config.toml
d_shared_expert = 0
hidden_act = "swiglu"
scale_expert_input = true
lr_router = 0.00194
head_dim = 128
vocab_size = 8192
rope_fraction = 0.75
init_std_down = 0.00368
learning_rate = 0.00692
beta1 = 0.93
max_steps = 3260
Below are experts of layer 12 (counted from 0) of a mixture-of-experts language model. Rows are named gate (a neuron's input weights, with its number), up (a neuron's input weights, with its number) and show model dimensions 128-255. Each number is 500 + 25 x the weight over its row's rms, rounded and kept within 0 to 999. Numbers have three digits each.
Before each expert's rows: "comes after" lists some tokens at least twice as common just before its tokens as in all text; "gets" lists some tokens that make up at least twice as much of what it gets as of all text. This comes from a sample of Wikipedia text that the model never trained on. Tokens count by the router's weight.

# expert 8
comes after: " |", ".", ")", " |  |", "==", "\n\n"
gets: "\n", "\n\n", ".", "A", "R", "C"
gate4:525492482501533489489484543491488507523476509490505490512489517559517537545508475511550526539493503506499515515489454469483455504479467507490467493469466521521517460538468475535518462485551512488533502533519488507530525535459521471443513471515506507457501494498529553542547467521438463500504527477491530512491511516468543546531535466508458506500511521526463480518463501466496497503494
up4:497478530486523519504494477493486448492507519522466458486523457540521484518512503487520557500517482538536490484513465473507490487479500537476532525517489477488517506506490515506480541510480475437488509449493471529478521563520510504496558524510463451472502493492465505484465466516498476469504460495483488517512510512496504491472482517468477479493497487490521479487519545513463483473475
gate5:491492488497506508504490510530461458495543496513482495476504538495477516469493512476525486488538497512525538548515502498490494525500498520513480517518432487543535534443466501485501532521479493524557555459497463468462534507519499493518529504513501495531539460474465472496462489494497501493525507476496500485491510490489487455495497530520533479491532458471477479517473487525478519498475
up5:518505465495510448502518516507500478535464483485469484503485490529522498487479477504482529525514526575527468459483497475512485483512478528494454547514511480487457503532549488498481483513500497473490517520484474523504473493497488454495540463481537527493453524493483490497525519522489540441553504509517501526492531526512490526499494526522494450538497466487488510494530501503497519483476
gate6:476485506535513509489475512483486509494438527494479488522487457497477483463490458512545528505497519470516526519478451482467488478479505472488481472504455489556509493535528512526483492478518508510462523483451497516539542527521523513526539497535476525484407490501484531511489517516496519517493458496498497440556455489473508488502509500473475485482510467471505489486551511518482474493476
up6:499491508496493520460520483501534455445504550548518515502531486525486514514558522439547502480470498487487515522514490490503483484533491502538502541481497554524500533493519478547484527518504541483529540467484495457485472478534525534556527512477471505506487490548515551496484549549483505501496478496530478529518534491455520487476532501501479539496517478510493497491543468504505520494527
gate7:485495509561494492501514509492489494507483462511501514508489481535527537489495520554491517512516524509540494480487520472518497564485507537473515470475504556507563499543499504505526534487514446528552501502481530469485512464544483516482469465469484530474423543484472472509499474470492496516492482481541493474497493500514534457511499534512483492500500493483486536488500509529428518520485
up7:461498517495523513460534506468467489452490473499483504511506488499459453518537463476469480515528462478485485522520500554502478466520467480544486501497484522510507484465474491537501515473485525453480450496464465499483492529477493494471465541478546461528525504521556522495509551473494488486510493522483509497508521484483471477511485533537497503531510531530477517489517514517481498503519
gate8:554466490529508505516495520528494505509485472505448508492467506538529539467507462500504502499513551523504493491505447483481495409473526536527491501495487484505526524507504507567464543543489479523490532502491491468455495525484504473523529492524507528516474491503484468480523481506512479484527540451463466480473521487463471539497487535501525479528497511475536497493494484485516477535503
up8:480539507495518515539480442501547521479505513529533505486507530527505458535457479482507471469536500502529507495471531488490492499506490486481509478481468501533508496503505496522519532511526462493526545467498506483479503490451501528504445500492516462513493476485470492478476454505484536508512467502537493520536468506504493529484534486499479523489520481502532500508467524505500532491507
gate9:509483512523492525484502470462527487498487477495473545513496502496497515494503516487449513473514486486493490473497495514484487501532504529470485479552468514458485469498513490527493482470496444515484466502481504500487508518521518489493527514465511459506499477531510493521474504516463493554541490528510471483444490516534527511474495486531486478473491508487534424457453466532480524490496
up9:497526500501499525482472492511493522476522488512525517511560517526538506463482442524472504453510502458508551490516540498484539504543490511464492538489481530503481458502505490495474480446506490500484476482456468473514484517479495498494475470510541496503497501493499445483541481524521480510478501515538472486548492506461515470470531507477471454488446507487423506513510446498498464517498
gate10:510530544498461489494516460500497516528489476504476511475475493487493532466554491476504497516481464547510521494522483521495488500536485452567537501512495461521516506491499517507528508517484509477523508516518497545508524497515533526521494485530474480496493487473497503504467499519521464452504477496462496475508473474537450506494498506498460488567495507536503487485495499516523467557499
up10:505501497490474524488478493516497517486492494507495511536504463530517494496489433542500485466487490467490479537537513486551557483492495522451505520476513495492481528507455514457503534505560492508450470520494557544479470519482496484500531501476489505471469510537502458510531505445512533497515466501546555532506495509534519474471511534532504474506465502479497510446460494508543506486496
gate11:467502485490466490526509496477505511491476514485515497463491488519519486474530502497465479498500486508517478499488504525486438550500499496524518480482509484518498493518492512516526533475577506510458505479505520510528557531552481475463488507471546494516496478466485484503482475498534503506486515540538512489526510489473560486475518523517497550509501486493485501533542479502488524489482
up11:487485513501517481516477481479487501512500523481496455530518510497516520505477502506526531456516503481467507507452603498523524478491539499467497516490512533503517451499509495523496560480485494498526522513480465443484452491486522529506484483505481478548529493521488481473526522543501544481521509485473515530481475500474469499513457482496464497498503543533469516492492515473521513480486
gate12:453523520491469472479469507487498519509549514479557559508492471514484502540485456503536514499522525456515494475503493481510510548531525488443489464522493481513538537525531509492490534466492526534497481495543512514516478464474496511495531488521482474491496510497416467513486491537495508518532479443509505494580513504459487473519527558534490517536493506485502498514503497512538490495501
up12:476461499527534498524512509546489510495475513492503472526523528530487482499482458493506508509458509548468503490487515519551511484537521578488492469551478482493509514506491489459518490511492490542500452496522522515525484520478496500498486513528491487501485524455552501503493525507520538501546475492503476518470465492523536528481543492538500519510509472457531473533480482505516523475482
gate13:505520521490482465483490492510534506487533539491458491522506531511503445497478526521558539540529450500507472515476464494480487505557507502484525481460550501488562539503489491536484444510510564489508530506483517501498511529486483517479471496537529475487517517483520493504545509495527503487493527508507472511502495471527550486531525451533496505521484516521522545509462520507501542479553
up13:512511532511492514470477482486451461504500498493518484533505484491492511569510464498490438502497503505528485530528517478535469514503464486526507493468477466492461424502493469504498501510518505496500500432507482500527521515475494523508522491497500445539441441457493494537509550495495467480484461510544483455541490513499540465509520526499523504499517493524522529502459513468489488496466
gate14:466462544519507440490447531532528501460553499495538490551466479508476476487508503474506501492490506503469512518519485500450500495494499506527529488462540493522528504463495468512473529576511489483506517531536492491503473503533505510499515478484473507543561501485520492487477513487481533500481539470500492455483503507527486519495535466492475529515485473481538491533482489509510508475499
up14:515457472419522519523490513480458489491507479505523546506472483441507437496499504471500473492528481512501520516521535495515513501511519470500495494448536476531533496524470517518553507489489462501466478479476516557514519526498507475518526548497543540535549506487486523468511508489477514517498499504498449500527491451481514527502472484495493498517522508505558512522464521517453466548460
gate15:466503504462539502506489475478503513508439487472524509517499527484481492503473510441502486483509476488483506483526524469484501480548519493483480496446480511440489488512499546514520496462504546533535463493470482500513525504513523511554460500516464518468509488486496528528514505548487494507527476492528530542523522478543467527529543485464492490509573482509436511460467536480521476510525
up15:501469487440488497511490496483556489551529576538501539467504539530451485508501488495516472478478480478532508479477545504480541464539529512515488475448527514513523519494491500531503527496520491512500467516491495483523508525519566545502476470499478567486504473527508538527469499496498457464506505508415504556499486502507480498525503478519500498536519491506484531454501555476523505487494
gate16:458475519506493485498507505467427540457542493495477511441542486514476497492435505494525454454492524562504484539494518491514457490523525485486471493495500534529474483489471540485481549506520507466535483473522514511499469528461502506505552512477478496473498467467498511497481465529511518475503519481488508468529489473478497525535465488514513475487471507506482483472453492511521487471547
up16:476477540501496524505522500480461477498505480482484491472494498481484508530428506506491461484472510488520482544517520486490451492500546516502450496511493510490516484478454534519484486536512482476527516481500512514479471489514458505510524518529479498529498473496489519479458448518512495483502541509499498492504522494462500549523472494484456496508510488525550538442447488560528467426514
gate17:480505527433475489491505510525513493463508466519514500485482484523474469539491571514519485459473493522511530494502501526510519523507475538473503497497487490511463498477541479548465512533497480557500516518483515489513519537514514508473516552445478485458481494507482535541511492468475527530501510454532496513506472530488494512496500475538510504471541464443517479468523523516516528453490
up17:512484508470526514522499430435499493488465481466489494483499502518522483526523492494494547530501524468524525492469508461522496484504494493522496533501528506486514555539479501517486495480479492483474454485472494467509492492490511509541441484464489469499509498512495473487518489518498469543506515553521454524500491552503553499485490484498510522504471484472485466495461504526526485494498
gate18:483453527526488452491476514551495537456476495469494472454543536507475459511476477500481469488500505537503491476492508501502475517522481481468477489463481520466530499523482509507500490515508497499504467504505532489513500536480499490502482491514587462501491505525514502482466487532510528486506457484512508484483539503493516462477499529484521477482510485518462544528508473526435474478520
up18:520451511504502489461545482466463497460480497486498457531549539476485450464516488519496495519471461499526492480532540509545480524506544484508489502451497518485544519481509502500517467547492519508471501498492536495475511548505473476559519491512522476498492492532489498500497507506505521511550510469511496504505481556511490460492517492451528523490520476493458512527539529469455558426538
gate19:483498496496491502430475495520519490476482496470501500509490503501545519544479463488484539497475510487514464474491494512469507465531475467523473487509504486496480518461494491527466477522508513528505488535538538523510523534538466546545542509467458481513480495533503505472475480498506519483468493560542519461491523518506516495507503498512501479499525493453517512537468534499500464521477
up19:526498458514470448539466548502479484496493495509545486473504509462500522491511482550519492428505530510511508494540510483557519522509477539504471510500500531527496516467509510490499513502470511484524520498482471506481491493468519473470530481541494533495448476467501501477494497513513464509513484461492478501499506511477488459466545492502481506506516499491523543515536480495526502482508
gate20:495489511482514567478491536479480488529500509510486478499490511504489445481518468518497493494506502534476480484512462519486514486492475584503493487519495536498529498513493506536541486517478515492514474495534520514506511525475529492513490492506500466507518487498499524492517511457496517535477466449531486502511459518516498495506513512514507490555551507433524487526475484471521514512503
up20:532543503493521511480496469490480474480531497505516499471512493556493487513490499501507493498538473473536469514457511493504499526541456546478511508512492461517507471439437486524509472461519514526466534501499544487528531500533433470499502504479512475491533509485521536470508476468522510474518509506511539509530468484525515505443504526487522564482502505516554514492534523503468516482497

# expert 6
comes after: "1", "2", "\n", "0", "3", "6"
gets: "–", ".", " | ", ":", ")", "-"
gate4:525473461482477520472502510527510530497486533489472509546486526461502530532522504489543515498528477529486549518490519493499491499487474469507466492485524496515484450532421525544506479538530503519513536491502501500496495518496506465507450486513490493533517465510547495524540504527473476504512486461478489503505534480496515489518451485491477467496492526528540530514531489515501502504536
up4:506525504486521490511534479584537469488466501526537489490470519506503507503494469537505474526524534489504501502481544485454513486485491519487500457495479527480503497540465490528529504481490508533525490511511480471487494498561476513591440506457469512480469505462523513494529497493507527503519547496475544513506509509533495505464513493440487467484481462481499510516506531498547480490501
gate5:507478495448499537470528505489473510507470515506474498480495519491511511439501477472484523491464500491519500494505504525532504505489497509574457516535498511461488502509500503512501521476508500505496543457517477489463488567514522550531515523495479486479502443502487505495524515526473521489478525518490517500466465512520497482474508472471514449497515507547468514503543475497516462522485
up5:495525497480467458510512512490484519443455515487503494508501481501503549524521533501502524488476478517503443495554491452505525460481491516526528517467516528549483500508520421499504495512497508526536523482493455433491537508512526532493516502512475494514481502472520516498527462504440498506506511501479487439491522496488529488502503461501474538476479539528483424471483513563494514510466
gate6:477481485515551486510481475485483528524526500483460496510523507505528517497509459483504497490450474516522460486446502449482505493487499479493485509534521506463491535499467491495467492524472524521560486472517505515526510446476538541492533481545516475465516512491523502475513515529527504494543535488559451473525502521523465492536538514501530503511509481457464507531480442495508542516513
up6:538491470521455491473475450517529524507449472500500493510531435446519434517459509521514499491482505512482449493498449513548506512518522526455519518509465500444510511530465513539542447543498496510536525505482528491538492483487505482470512519458511506490484480481524520519530502501503522522490507512509523471520530474528479476459489519522506531496489526460507513500478533514457522500495
gate7:569517456503477516475463528488530536517468502506510478496488478504472538509461529479552508559491458453506487493467474502505511486499466488487480451493470495471496466479510516521456497494492508513507467515549477526485531494448479535520517519497525507455502494476482531518497477494453468488503545469512509511508482494488553535520503504505509533472514437514510510538523491496523544556506
up7:469489467510468489492503526519542489486485509494520532495509451526483496502511562490512520495506480497497469490572512397467523490474506515486491473490545497498494481540477476515468475532502487542496493508512495501468502507507489504502449506518508523463524507493503517522514464495515506526510498490542516498531515512551500451503454478512487511492483518525474444534482513467467532508494
gate8:484511548450508514512505483491527456523512504513505505477507528550535489473493524477523476480474485520560526531492498504536527477491508546465512486481515523485496514521505480483490445524516505459483474526414492472523464483468485476496496485487542460491510499501503562497479484523509507498494480481489504478467498556494528501496524507496485515514498496472515489514479507534511463487483
up8:506469493502531457535512477525460465461501507450507522509482478478486496522452519502487429515454525508453503532464511492516493436463466472504471524492493475516502492525545494482542495533545484483533474488469505493526531467507494543533505540487520443482478524523509546537481560463496447533511528512531480513481519453492507512495497492505542476493486505494477496517507504508482483549499
gate9:480421529495510452483536495482494492509489491518534445539523500457524518557505469471492484494534527502499519540505527531511478532471514498519494512504504485535490523523526499537495529489509510478538505514476480532474482471484497531476515502493492529544531499532493492514518490501529517512528503492496525513518547483508488501493513471520500459474565504502476504495497535519528478483510
up9:514517482543491508474517572511511542523518519495468538477506504507487497499474490473482532497530481519433546525553540482463521537532465563491528513489471498513512504508493467488460468536516487489544508506502526507483502491498504503522484480543498535446525500475522504477488482498519481564510493473529556479564479507517524462476510460502483537490473500490511519463487492528481508524506
gate10:539508505466502508503516499506448498480464493513490549474527527511535480492463511547531496467452541521447493493460505501512500482510508553525530460504516480533486512520565510479483511546518526524556462507488537530460502489528504529493507450473498509503485508546481500525527480542484517521509511511487508474439513500503503480525516513460504493512493506523461515498473511474487533533475
up10:486441529473542501470533499526475515521495481474503469443502497510451511490472469437536543533501481517524532480509506474456479515525526479490536487494496491481508495483479500552494494539559499463504494502483506501475496493492449487524497549462487440530509475507518487522503523495518492450495493464511528480537489495466497456491508519550465509486481503486494485535470454461478469502510
gate11:470516519525448508479467518504522492478534448498485532491482516493441525485533494525500477491524490521502507475499465514481535491553517510523451519548503527515491539499507502482490481513492514474496487494462494523534513526492531530506475538549521508503486503509527507501473514514490482507474459525509472508480485498476556484498439485511507507509478489456491494512515454475478486506498
up11:515457472513498515481511544510479477457535487485481557538453498436461499476483535478490486469466484488521530516521483526488526500499484514484461545492558528516488482491514494485479521522516487504500488495444476455494507448511502507532526491485503479510490497519528513489470458504493471490506458525555496474485494520502512473552505491518475491487496515490532531497507497506505559501466
gate12:481469518514437546460494526497519501508521483487512483489502492477498486491498505505472478534508512540514488522522478481478501548516456496529547515462484524493460519509523519490505473461474485522542520462486519543528482520460504499489475477469452550454493531489494472481499498482517458520501475496475542500498494515479460510534512470489512496519486463492471508502493475480525492496475
up12:513541501507523498472474502491516483502522480509480536538492491502522509485491495484466473507535462483487520486497505517485487523488553494488480525531498555528526489516521509549510515532498522512525530498498445508496511501541473529515463557467503459514503492498521485504487497482539484491524520525445486495513515459516521504488498464527466528505472492474545508492505516488501520476505
gate13:472538513475469524461466470482489532482539518502561474518461508449526473530502506433505458510530484515494516508504520546500494505452538542559499515514539492461488532472480509469502497498528514478505483530445483482494506455484482486485457536489487509494492501502459485509491550431512503531488544496498494537476495505523512476464491502501494516551512485472487504493460470508506501524493
up13:506534538483517484493495536498491488536514453550506490499488467489493540502493505487480478506505521518459466545520463498489529498518481519483492511499503492485484478478502540505525467479453525501526455496477507519517505509511555490466484440471493495499492476507488527495452516474475505484483480484524465518475490500506529492489510532560517495481522505501490475486518483526518524494467
gate14:538510502507496543504493503507479548453528479508540458534478498493504485529520495477509515499472504481493495477500453482501502512532503525474528512527511517500500494488477488530461504524542493489483481493495462474482508419455504505483513526514476479497494533497518550481523517526504488452497494489497472435476492511506502468532520506511493499471494473510525441464500451475479512529493
up14:509457509491479527489505489497508499526479518490423492522521509480483548487525500548513480455549493459498500549508508505493481466467520462540511503540507474489507520497519510507549512470474484522512471500446527521518483478496480492499500538505505486517481493471497484437510492482498516525484517503514509517464496501526525494510495529481503512523461507471511515539492530530476499487509
gate15:524467503514535504497510516466493461454495490512460479499500516532492478506510525500474495538499529476517507552503488510542484569537478487527468549459494491509543491520502514467500529507458508501451501490492497508526478477483499482486539477462547450526498509520500510481456488499558505457475491439506496481500504503479533481502494490467478478550502504516546524516500525485522476474498
up15:471509522486478494492516510500476472533511507503504459511517492465486471497520509494520505496501492481525525504488470488518517504468496467484507499495475503493523471459454494549494518485412539467447529498536497497511503492491520503521551508461523491513479512461540503442516441484518504450487499521540475493497479478507483511543510517469497512531526557567458546460512495499508507497553
gate16:508470565502506493479512522471501478509433505510472467511469528533538503471503506535533514496469494494523485515572504499527495473497495500507521468498502532502492517487523483494475518504544476527447488482490498514511486549531552452545460478513521540514505482503496520525497469502518523488502513504527530530494513480504535532552465505497461488502478510488514518478555552500535513485502
up16:475496458452500480497508531511521520493511465476511553476532500502469445442498523507480473462505496527482514539488497514511517471499548484453508487516521511522531569497548512479499486521470494473529484500456502505488547525482529524512523502532508504496520506525539515459539491527474508511491526501521498495518520537500553505501496522492508511531477550457466567486455463524505505538450
gate17:448508493548532478464476480530529523462494521535464479535534509527486490462501537511530549514515509500509512470519480507486522486530484470535474489520489507504500483491521502499505485465475499493498467518483506558449463479526492532493521541463565484492519480478513544526471520505490489509527538528494505502498501491484516498460488481534535480504496506497488487475471514518473507502516
up17:456530520464524474551481499468521520421519505542445492494555528514470531509501497486528517526482504474492535500509498488484486470502477477528485484496535498477510510536470506517519489493484465457511463480496465520514485502565520500487532506524492490520497496528509516509490510499451515529507496567522510475463524468492492483507529487493489495531510528484504513502514498516499499514470
gate18:520459493498458487487482490488512461495507463509503510515517502484511494503537506470478483466508483478514482488529480499518450515507492526487479492536514465519492529511512517460483514526471478511507550517497499538500505458526458487478466491470521466541477535525471502505506525493479507483509495516503501541501467429516509499496462500525493490510510495435472524479479506530546456450467
up18:489515491486531496533459511447517479508498454528482486491518527532489481500516510503514521494474493521491538540497532495480565514524510504513507515554523489486488501491485452550484495508508513518524532532504478504489500501509473512523550496548495533462517476514491502507465516494496482489515476466538512469490517474515489461486506438486513492500485520525548487482494491511496523515560
gate19:517510518499488507542502499506492490478504510516459506522513507492532533486530499524510508490498519516542494470500522483564489508534505513494503503437530515457514467493483519538483489516526515459506468485503507500493477515507448480532548470482488476482492469445492469500454485464500522506479506504544506496493477463495514502564507482526528534500536493510486458501519538536477509492486
up19:483497468509527444508500527466527529534510509479518497504553500456461497488477490530475470503489437487492523481463471524458479506500502513509512513492452527458460524527526565484487469498471510487532510482520509476474481460476525535466505506474511505529494515464517499512510512515476517489508493501500505536514501533514534506468507527529485491485500497458513515467481490502521499489528
gate20:466482465481522481542530497495503503518497482551492503492507471553504476525490496477477475495485498491510511534517489463513481485533532459490474464463496473496542468470502540463499481513512457556503486497510539512489468534464505525474480543507526458515514509506539513480499503512512547512473491495517466477515496475493519508518500502481492478482539480505508479487498482502548483487508
up20:557451503471497473559510480539505469466508445507518475498525491506519474469507459506487519532522526521481504498500498508532488571460459474494503490507495497505489517498469468475506508470502488470494483499505497455483495488491482557507482518546484484453479516512517500534473455496531476491474454476484503519482462485488463489466489498534472503521531549509469499475465502512461478471554

# expert 5
comes after: " | ", " ", "| ", ", ", "–", " ("
gets: "2", "1", "3", "6", "4", "5"
gate4:518460489575469505550515472541480493526531525502491507523547460551491494517504506496494500531563503448471494513490507494421502487514470513480530528514506513485499463511474496477497493456474527491495488487462434519525499485534493452500473449505479513448531540508478567454526492556517481526486521493512512471477497484464455503517453498501514474480539525478465514521513509486504495515489
up4:516506482519478523528512487494473533524518539532509549526519524517483485498510504515504513490508517479571515495493492492499466510458455463480533552510495482534530507489495533533465522542536548537518489502458511512467523486545482472510541484499509508515489516526506540507502485471464454478517509470517454502508460504490509494543533503501438531531522509458473483503516489449474468534476
gate5:514493496547512459503485498490491534492497520488517467587528491486469530472495483508533536500458514508469502475531495461498480515489484496532504493522458539488550526514525522492541492515517482509505525470470530492491474460504500501510466518543474558516509489486476482509490523485501530488525509485541520536524493507476491482483469496528501520534481458522518512499470525490513493523495
up5:479493520502519470531511498484555513498502516492527538453518522487518499506471504484482503454536507461525480533479456491488506504541483536463476490514514487496453460471525514464475483447427489494465493554483473470547513484524519475513538511498507464484532517472500528517484467477489517499521436483476502494458474505483468505523531522520455525549479513456471523515490537508471493505517
gate6:509516525466528498534477514475510505461461502521485497504531525505514507498514474485506487495509536521454432485487488527517458482474520463532486510489490480475470498486504506501482515516503510513485454552527533509501503438520501460459491524461530526496494470505512487456508522547457515494505521465492473449504508443493530475481512503515478543492543522471483535511526578509504485544492
up6:477570480523532504462484546516493490494474519508521509498533506510555535489505514513472480484506475511520491508490515517477518473499498499479540493473500492496485562495496510493474493489544474525531447541513526491511486462477525491507457493558483494514477503490457526471514494508438522457513496511497515477519514515527527453513556487502472505485496461467502480502483532482516503477436
gate7:544521495524483510491513441465475497497460509537485515457498444475505509545463491502530504523481518553510481510540472497527460484466514506427557501493485476501485472465497453513478485521451479489492531546509512469531497532510508478441505483465468507484474508509544491484521509471475514501488510505492517487516464465462473485513462518514528511512490540512469497476447492518487506501508
up7:532484501491513510497447543512475559487461469497497499519462520506502475463502474511494508478503473527522514528448547542496479524536509497545484483482508472494482518522504510510514522515526493479535516475489520522496523491496517492513498520521541493511544464471510530507519572499473505471438486495492466532491508532490506534498459475474506499486495495489444490468505522519487494530490
gate8:501488489497500538482525479512454523524545507500503460517482441513504495508510487503522535480487475506509463491464545543448471509489501471549490473508481514483559562518495496503531503535527534509504511471479517518486525472511475543539478464537475484523474527490463526462509519506519472455464472530519482526495482523513472544458547505481500544446457517527501515478493519488491522466503
up8:492455468472508497492504495519490509498516512498481475500512519459485509526509482542540525497462484528517459475511524527491517517471519518495492491492494482497519514497545537466501532518509447503562505517505517511481496508532485489511451479476482474480495537527499514498502498532466478479474520518523495541498525511500511509525502517501508510445482529502481492512534518497497470499498
gate9:518467512513516512516464532517519499504494496472498494497524461477492548519531488497504549487516507482470533521505536498521526490528483487490506502495462456543509480459496522505471511506531513492485466473517497487533515478516469530528539525485522475472521478452514501526473461535494454525500470485530526538507475505505499506497454510503522532506491494476481524499468571480520499543514
up9:533438489520546500556500453481529488511498484480506505507533490459522508509460514486548496498483494466512492520544484522544486520459479527551525518508478479470543533475481494490464451526498516499462495522487507501526462525453518479549476469532528518513506512518504474473472501509491517508503474520489475529505485491524495468514525521518491513518476478495479528475526496501503491525505
gate10:510526533525544471471549495499491530541545495458535478452513510421512522518522502517528495453499463541530487478433458479529465516484472467530482512492461480525524480465507509471510462516469519507523526492513554510513509496472496486488491502484497514546479505503519485514470496495469477474498508493480474513473489504545527503535553548520487451501474474495514509507506511476512499485510
up10:488521472514502478535529497543487481493481519553459528505511486534574466468466493481476486540515533496481507536527489577520484484551490505469525519493521519499500510481511473474501527489543491499511495503530469505456467495532503470501456524472493499506529471498512526478512461514455505534524497506520514489483520491497481471460506493549496535514495497492498478494494527525523528524471
gate11:497513535468498465466499519495513509495498485499508506444500475496508516519501499506534505559530497529534489490482476458480492471501479490544499464438522504522479492498490489529513502452512482515495524507488522489489492510474488497526489498487520522501482518474503482606482484481481469499496504517515466542479456494493502493527495511530537529523523516499478477528530487488526559496487
up11:489479494528532523471443500496506480519518499488485531512538498568466453481501503528484532509457468514478516501487465489542510500516529562511471532501531518514480538529495503525500499528507540487462494503484513471525519462523489512514501519482495489501503529540477545512509472525557527534456461494479544484503491471543545561516478470517545514494492476466501470479496490519482487500514
gate12:483496520490516509511437520484560461485504479478483551498479547472493455492509487514561491548475489512501464505496523497512520479514528549472456519529551500534501525556481526477475501509479507522451509538536504545525530495477497514528531533495533488531507498534474479490518425473478516485465525486522482508511515510538501503527467498524503507477525489492512480497534523458482520491525
up12:493523524509550504465511522521487541511520511485496542490509509451514498523459466509517493479451481519514476510503532470523481517540507497549540470540497501478482490499459451523506485539490516516483484458496524498489447551517525442507498517491502508523496492454545557491552504480533478528553460557468467498504500479445538534516516518485444535489472485494493480530497466461502508487499
gate13:508525488478565487508491485539548536481475524503507555512466449537507506518516461522514440518518502502492526488482491524503465518536487525490519474502420514508501500511482457485516538505486479509539538496505508507484546490481538458544491513477476459469507531504569488504553482486506483539517521512508530508502446484478558504526526522454519496495528485511505494511495515490530513460470
up13:511480492486550493514505556487549489493536519464524501508499516497519460453516501521503444479489497501457510462434512496503480505514481513512541509495460490500508503509503496478486512513490494496526484518510531583492561486483505515502502503464528493455461536516511483494511472484529502507504511481488476474483452461515529494520508540463487505545495532527464516479474522477497485488526
gate14:517523495468481503518549479468504492529514474462498465526513482523512517487483478520508527506506535477499543492494545466490492485504478463486494490487452518502487468495511475501522471503433488492494492493503505546546524481503553532493498539490461478538487488466530466483468491495497521515501494470521540485504476464500488546509521510534534461521525521472484489504495488480537444454483
up14:542549474427493515485505524559495485503485532517528499552538485494498532488531525475516475489503474503492503474488505452519515447509507514459539486508524509466501480505485536461511465502508533500508534502544516482471498533525491474537534482512518529496482488493505512510485499512474515512509541506522527501509515507497552490468485505541530496523519477494453492493492494541508521516511
gate15:496520519514529520486528487535516482456532476495496506517489529504477490509512514516539564477507474533441523475492461534503457462499497505472521483507462459499465488506507529484530519547501469449512473531517558506465523499532505508512530538445514483512516488542463520515465470482499522537516517479541491503472500507476522503491494506450499497535500555521537475485474512470524477505532
up15:490551534460541505542461519506541523435522481512462492506534512501521500516499502495513569483548510514519504534502426496535527476514446515510462513475454492489497467497518498425468520504497499481483538494442489519512482499501531493488501540470500503475509518489485515493490503483515500563509485480507457444481464473502533518494525534492521520536517531503524456536486523481477485522508
gate16:455466475436504482538491509519518520517541499495499500493467491517551446514482512482545484496497482493462497487461501510528487532518467516475527470496498512483481556514542509506549512472511498498512477510524510511490478522476533463495513514537502520512521514509503483497527481492500465504494481484485494455518490554540534507523500533492503530510524479467504498539495489469516466486470
up16:492466537491493501517521457513490524500447533492501484478505453475480502465520469482491498502484537487507489485513517508511483409528466487486500494510476529490529497485529505511503491467507495482511529496466511510474510511528475522507510481489460501473495537518511497493480530488504492536493499495529526427525507509503473485537445504496453505511506526513538548509499497509527496534472
gate17:512491484445488495491499517504479537483465511496478472494486517484470520518489506488522494538459478513517587526491506543468500494489459514509493486515538485522502531505422464494496499504504484484497519538489465491518551506481502466513464489513558529474460480501505502550482525514488496492500506528515477488457482504455508517497473485512460519509496535520518474509452515499474472450510
up17:488477501492528494498513514459505519534506494506472463492436499531538485518514503519481478512484524493500492524524509509488522523535486495473538514507522472481465481500495519506542487492466488493514490485480494524497497450505464488522511510506517519496473471495494447512536489491550470502544567495461561509521529531544447559521496501506517472540504484500509492506510549474496535514539
gate18:483470508498514478515477502482486524488517473547479527465506455515518511501471473486510502522507496540500467503513506513531480490536526513538537490498499495512539522499508522514480509525516478469488458512518522477563539517528487514491524539529514504460544494531517499491517515512494444459525520487484481502529500498445489512505481524485493476505472486466522506485452454532487535487498
up18:479496500526495545520498490517509535472498513543512493459482468512518484473485536471524488519520536551493507507515514514508515499479518568531536496500536468459536481509503495493514499480540498498457518518528490456550515484516530537499489527494496491441523462512498483525479475520495464517520488468483549469551499508467496512523494533471463497470462486468470473492472494455528490443491
gate19:480542494522495537495453490509504476492466503461511503499513536524519524544490495508455470510516509521519502523501511526517484503544474493503493451484482497461516470477504542459508476466531456437501464518488521518525528535467482481504530485482478521499506472476509505486443492493479509506439477423492498499513525447515495467499504450495527489520506503484498484480457507483468502495471
up19:538525465483449436507514511460498543486507497564538503533477504466440535495482471468522522466497506488521527519522475448462513505494494479522544535503507508512466502521548470520512501518492542478523505492473483474518498507525523529476484534500525494503476441490511479473554490494517460477485528476527522473515492542490519461503533513503445475484492492507455510512486502510536539500492
gate20:532481546513487512496482464535496517479477524532517492500494464535536487503453461525479518513480487510493454482500502477520513514501505517511495498500453499522500460514481511468462526488504481439494524470474481481498547525519537504433500524486494494496465484469478547492465532540488437471530472493521480488510539472457509478485509522505500469478513464508506516473535495553492478490548
up20:472485511517499468534513528519520491494540474502446449442475501484517486579470507490491494529486530536505466509462492491523497520477512495500476509478505527489524475500517480544518462475539533522479533489510498495512531495457518500523481550494537553459516489476451508506471527524495489477546482522428519471466530506510526537513492479489512510522480503512536510502505477476464523533539